Experts of a small language model.
Experts: 160 experts in each of 7 layers, 32 dReLU neurons an expert, 8 picks a token, a shared expert of 64 neurons.
Training: a variant of Adam for the experts, 327M tokens.
Below are experts of layer 4 (counted from 0) of a mixture-of-experts language model. Rows are named router (the router's row for the expert), gate (a neuron's input weights, with its number), up (a neuron's input weights, with its number) and show model dimensions 64-127. Each number is 50 + 12 x the weight over its row's rms, rounded and kept within 0 to 99.
After each expert's rows: "mostly gets" lists some tokens that are sent to it at least half of the time. This comes from a sample of Wikipedia text that the model never trained on.

# expert 81
router:73 50 56 48 61 51 41 35 54 53 65 65 30 48 51 35 30 68 32 59 53 45 77 38 63 53 60 32 67 39 55 30 57 50 37 31 52 49 59 45 32 53 50 48 53 46 39 54 53 56 58 57 52 40 42 35 65 41 49 52 58 61 48 56
gate0:40 40 49 49 55 40 58 67 68 72 50 33 47 40 58 57 45 55 29 53 45 57 51 31 31 58 40 46 38 41 68 39 57 37 64 49 40 53 47 44 39 51 36 56 51 36 57 44 59 42 38 39 55 63 50 54 25 58 54 58 35 58 64 43
up0:45 44 57 70 46 28 45 54 50 63 34 35 66 44 66 54 55 56 36 49 34 52 74 55 60 50 50 41 41 47 50 35 63 50 34 21 34 48 53 49 39 40 40 33 60 43 37 55 48 38 43 41 64 49 56 49 37 67 53 61 34 51 77 49
gate1:69 39 46 42 48 45 26 56 65 51 25 40 48 46 54 42 39 66 58 44 54 40 66 57 41 60 54 57 51 33 39 43 59 60 63 55 36 43 45 54 35 68 51 58 54 70 66 62 62 47 34 56 46 29 58 62 59 42 62 53 60 55 35 43
up1:59 45 57 36 59 49 38 49 53 39 49 32 53 48 42 42 38 55 56 24 55 34 61 50 37 72 50 59 36 44 50 56 52 51 48 44 28 41 39 43 25 48 47 27 74 76 44 46 52 45 50 34 51 39 46 51 43 50 71 68 42 58 52 43
mostly gets: " Hu", " other", " Lo", " those", " Bri", " run"

# expert 97
router:55 59 33 41 64 36 56 39 66 46 49 60 61 46 45 26 51 55 36 65 53 43 44 52 60 53 63 30 53 58 46 21 34 47 61 30 64 44 52 45 37 46 58 66 68 60 50 54 65 50 47 19 49 42 42 47 60 54 57 52 56 61 72 49
gate0:48 62 32 48 51 47 57 75 61 43 46 45 52 11 52 48 47 48 46 64 53 64 44 34 27 60 47 37 40 42 56 39 54 37 51 65 63 51 40 54 46 42 36 53 57 66 52 42 63 35 54 46 52 38 42 51 31 56 54 57 50 57 73 52
up0:50 68 44 64 31 45 54 57 34 48 42 36 86 31 46 42 54 65 52 44 26 47 47 62 56 65 61 49 44 38 48 26 60 43 41 41 50 49 47 60 45 41 43 40 50 68 27 47 47 26 39 37 57 33 54 51 29 63 51 59 53 55 70 55
gate1:71 59 42 68 62 41 37 45 45 53 27 62 41 42 59 62 44 62 34 61 62 51 79 61 58 39 39 58 39 42 31 49 48 46 47 53 42 56 34 52 41 45 36 53 48 44 66 43 65 31 33 68 34 40 54 59 55 53 54 25 60 48 41 39
up1:58 63 52 46 72 43 61 33 44 47 47 50 42 30 51 61 40 66 46 45 70 47 68 47 59 60 39 65 37 54 43 46 44 47 40 43 36 49 31 47 44 33 30 39 77 42 55 39 64 39 41 33 34 50 39 41 51 41 57 40 51 46 61 36
mostly gets: "After", "With", " event", " Championship", "On", " h"

# expert 73
router:29 42 42 46 69 54 63 54 55 20 58 46 61 58 46 44 42 32 62 52 56 63 38 46 47 43 48 58 35 33 32 43 68 59 48 60 60 58 50 58 61 45 47 49 46 65 56 59 34 52 48 69 59 35 45 52 56 64 26 59 47 72 36 52
gate0:56 54 39 50 54 41 58 86 72 81 56 45 45 32 56 43 43 57 49 72 41 46 48 40 35 66 47 61 54 48 65 68 59 40 63 56 48 55 37 42 67 47 30 25 47 48 68 50 61 48 45 42 48 47 56 58 17 60 56 35 37 66 37 49
up0:52 59 38 55 33 37 58 56 58 65 48 51 79 42 59 54 57 50 53 47 36 47 51 58 41 67 61 57 47 57 46 69 60 40 60 36 36 56 44 62 67 39 38 22 51 46 39 60 40 41 48 43 52 35 61 69 29 63 49 43 30 50 48 51
gate1:79 57 45 52 63 36 39 63 69 42 39 48 44 47 62 57 45 66 39 50 75 35 56 63 44 51 56 63 63 46 44 37 61 62 50 49 46 36 50 48 47 54 56 48 56 63 69 64 60 37 24 60 42 44 59 60 44 51 58 49 54 57 33 42
up1:65 55 43 38 73 40 53 43 63 33 48 36 46 51 48 63 54 61 37 26 75 46 54 45 34 66 50 77 45 55 54 46 54 58 41 45 41 34 42 43 37 32 48 24 58 67 62 56 55 41 47 39 53 41 48 41 47 64 57 64 42 53 70 54
mostly gets: " international", " Se", " First", " released", " professional", " Le"

# expert 78
router:34 38 55 48 45 59 55 57 41 28 62 50 56 39 33 34 42 35 76 60 33 40 28 50 66 38 41 57 53 73 39 61 46 57 32 52 59 41 59 50 59 57 39 45 48 43 42 62 35 67 32 51 65 65 42 39 64 41 76 46 44 65 50 57
gate0:62 46 37 42 61 57 51 67 78 50 44 55 33 23 60 54 57 57 53 55 51 44 40 36 36 69 48 49 40 34 67 50 55 45 67 48 67 43 48 52 65 59 35 57 45 66 64 51 53 44 68 51 62 61 42 66 07 74 69 52 54 67 52 41
up0:53 48 43 58 42 55 40 39 63 43 29 53 60 39 60 54 52 62 55 26 41 33 45 56 47 63 56 50 42 30 50 50 73 60 45 33 68 36 50 60 68 53 36 55 26 74 38 58 42 37 58 46 72 41 51 60 18 63 55 52 52 62 54 39
gate1:68 54 42 58 72 49 17 40 68 50 22 38 47 57 45 59 38 60 63 50 52 36 60 54 55 61 58 44 50 44 47 37 60 61 57 43 45 41 53 49 45 68 59 63 71 61 75 56 45 48 30 62 27 39 59 50 57 40 57 51 48 56 48 40
up1:55 48 58 48 76 63 39 41 59 51 35 26 51 54 40 44 49 56 70 43 60 35 39 59 55 63 55 46 40 49 53 57 57 42 50 28 35 37 47 32 40 39 52 42 74 57 71 48 32 44 43 24 39 52 52 51 44 41 56 62 43 58 63 48
mostly gets: " student", " J", " children", " person", " those", " race"

# expert 55
router:40 37 33 46 50 75 47 59 60 33 52 77 77 33 36 37 26 52 47 51 35 45 62 44 47 32 63 44 24 25 26 45 65 58 56 55 50 38 55 47 59 53 30 44 58 56 46 57 43 60 55 47 61 61 40 49 66 47 59 66 62 62 48 57
gate0:62 53 35 61 25 52 51 64 55 48 50 48 53 22 61 45 52 49 39 54 39 58 44 41 49 56 55 52 54 28 54 44 39 50 66 63 35 47 41 55 48 50 33 40 49 42 77 52 47 47 49 49 64 47 48 48 28 60 42 51 55 82 49 52
up0:65 52 44 72 17 40 51 43 44 37 35 47 80 39 63 52 63 36 52 44 34 50 45 65 57 64 62 53 42 39 42 42 57 59 57 40 32 45 47 64 52 35 42 37 44 43 56 56 40 31 44 46 66 24 64 55 37 49 48 58 48 71 51 55
gate1:54 47 67 56 51 37 31 63 65 49 33 56 48 43 50 45 59 55 40 50 64 43 58 58 51 28 56 51 43 56 38 43 63 59 61 50 53 45 40 37 27 44 47 71 58 66 72 58 45 44 26 59 37 50 77 58 45 57 71 31 76 58 37 42
up1:41 53 70 45 45 47 65 54 61 37 46 45 45 42 42 35 66 51 44 33 66 30 51 45 36 41 47 56 45 61 47 43 57 61 46 43 42 38 27 29 24 33 36 50 65 66 59 44 33 48 45 40 37 47 69 44 40 42 65 37 66 60 66 39
mostly gets: " until", " third", " second", " another", " professional", " trans"

# expert 133
router:44 43 39 40 72 60 43 72 58 22 68 52 35 65 51 51 56 23 38 57 64 64 26 42 47 39 51 66 78 56 65 53 50 50 47 72 35 40 54 58 74 59 52 44 62 53 36 53 48 66 56 61 68 35 48 62 72 45 63 56 64 52 62 56
gate0:58 29 28 41 65 43 51 82 60 52 59 29 54 27 41 38 47 47 34 57 54 58 53 27 51 69 71 48 56 49 54 40 63 38 49 60 45 46 33 57 62 41 48 43 58 39 65 48 59 44 59 43 38 46 41 54 23 63 55 61 54 65 63 49
up0:54 49 44 57 43 48 35 55 45 49 51 27 60 37 52 43 59 49 45 33 39 61 66 63 63 61 70 42 57 56 43 43 68 42 46 47 47 48 39 55 62 45 48 32 49 41 26 55 49 36 53 46 45 22 52 65 37 48 43 63 51 44 69 44
gate1:73 41 41 70 60 73 20 57 58 47 30 40 41 59 54 60 50 47 49 44 61 40 68 56 56 42 54 57 35 50 40 46 46 54 56 64 49 49 38 73 37 63 36 34 59 67 55 58 55 50 38 58 27 37 57 46 49 58 69 41 47 57 40 50
up1:57 29 47 54 61 72 35 39 45 39 48 24 47 56 45 57 61 45 56 31 63 41 59 43 49 61 46 69 33 47 46 54 54 51 41 58 36 41 37 55 36 38 36 20 73 67 54 35 47 48 56 37 36 40 44 38 43 59 67 41 28 47 61 56
mostly gets: " This", "о", "!", "]", "write", " this"

# expert 12
router:55 60 46 45 58 39 61 55 66 49 69 75 44 63 52 42 30 37 52 60 48 51 47 62 71 41 42 37 44 57 52 38 51 67 40 58 61 49 62 37 56 46 54 61 60 34 45 51 35 56 64 58 66 55 53 20 46 45 61 41 60 52 37 56
gate3:40 66 34 39 50 33 48 47 26 79 33 41 54 64 48 41 47 61 51 45 49 47 60 65 61 62 55 52 60 39 53 46 44 29 60 46 46 63 61 69 32 56 49 60 52 52 38 49 61 37 51 79 50 41 70 35 55 54 42 48 40 34 40 50
up3:43 65 37 52 32 24 58 54 52 64 45 54 57 64 45 42 44 72 56 49 48 34 73 58 53 64 57 45 62 59 62 56 47 37 53 54 61 49 63 57 35 56 41 53 38 54 48 45 57 36 68 91 61 47 50 46 52 60 51 46 39 53 45 35
gate4:70 38 39 55 36 61 68 49 68 42 42 56 35 44 50 54 56 38 49 60 60 58 78 57 59 54 25 48 45 60 43 64 38 49 35 53 58 50 50 42 30 30 46 32 58 57 63 60 53 41 55 61 66 47 57 61 58 57 69 49 50 30 30 56
up4:72 46 48 62 47 59 58 43 59 48 36 42 53 61 49 49 49 51 53 62 39 64 87 56 72 67 48 44 45 43 51 65 72 57 28 33 46 56 53 57 28 23 54 24 61 36 68 44 53 54 46 70 42 72 66 45 56 53 42 53 37 39 31 52
mostly gets: " with", "With", " by", " through", " train", "In"

# expert 156
router:65 64 40 50 61 62 44 47 46 45 45 61 40 45 50 49 49 42 22 59 53 44 43 53 42 65 55 53 45 47 64 40 46 66 63 50 56 22 60 36 44 58 28 35 63 64 41 50 61 64 53 46 48 40 48 61 51 19 46 49 58 62 66 44
gate0:52 35 43 52 48 47 63 71 72 67 55 30 52 38 73 50 42 61 43 63 51 40 50 30 42 71 56 69 39 46 62 43 43 48 50 43 61 40 42 50 67 57 47 59 49 41 54 37 73 35 51 47 60 43 45 70 29 51 58 50 49 69 69 44
up0:53 42 55 63 27 39 46 52 52 62 50 25 68 37 69 49 47 59 50 36 27 24 58 52 57 71 64 61 27 50 52 38 47 61 34 27 54 40 49 60 70 45 56 47 37 41 28 51 61 25 56 57 66 32 56 68 24 50 47 59 55 52 65 43
gate1:65 49 51 78 54 36 37 47 44 49 33 46 72 45 68 51 36 60 49 52 73 42 59 49 61 63 62 53 51 62 38 44 64 64 55 48 38 48 29 50 36 47 44 68 62 56 77 55 63 49 25 63 44 42 71 57 48 52 51 70 53 48 44 37
up1:52 57 48 66 66 40 49 34 32 31 46 32 75 37 65 43 33 49 61 40 68 37 51 38 65 76 57 58 38 67 54 43 50 59 56 37 34 38 29 31 27 45 36 37 74 57 69 35 49 54 40 48 45 44 56 41 49 58 64 76 41 52 56 41
mostly gets: " work", " no", " Year", ").", " play", " Ar"

# expert 118
router:43 44 46 32 51 63 60 32 49 27 46 64 39 54 44 35 36 46 63 58 62 19 50 41 73 47 64 55 75 59 40 40 47 66 41 48 57 35 55 53 42 42 39 57 57 34 36 50 37 62 48 56 69 59 39 56 70 35 47 62 61 70 55 59
gate0:53 42 48 49 59 47 54 83 76 51 62 59 53 25 67 49 34 42 42 52 55 55 41 29 43 51 50 64 46 46 55 42 46 43 52 40 39 52 41 39 51 47 40 52 47 31 53 55 72 54 48 49 38 59 48 61 26 53 48 58 39 73 69 64
up0:39 40 59 66 47 48 56 63 67 50 58 58 70 40 64 56 51 41 50 35 31 37 53 51 62 56 55 67 46 43 47 38 59 49 33 32 29 58 49 49 41 44 37 55 45 31 41 61 65 52 30 53 52 34 60 68 24 49 35 62 28 59 64 61
gate1:74 49 52 61 68 60 33 51 69 49 37 40 34 37 52 63 46 57 52 50 52 39 66 60 42 48 51 61 44 31 47 41 54 54 48 61 42 38 52 41 57 63 49 61 55 74 77 64 69 67 42 65 42 48 51 61 64 46 57 54 42 38 42 46
up1:59 46 58 54 78 65 44 32 58 38 53 27 29 46 45 61 48 53 66 37 52 24 57 39 38 55 48 64 35 35 52 56 49 51 47 35 31 42 45 44 55 44 49 42 70 75 70 51 56 60 50 46 39 53 49 42 48 50 52 73 33 45 57 44
mostly gets: " main", " home", " water", " Wa", " Black", " small"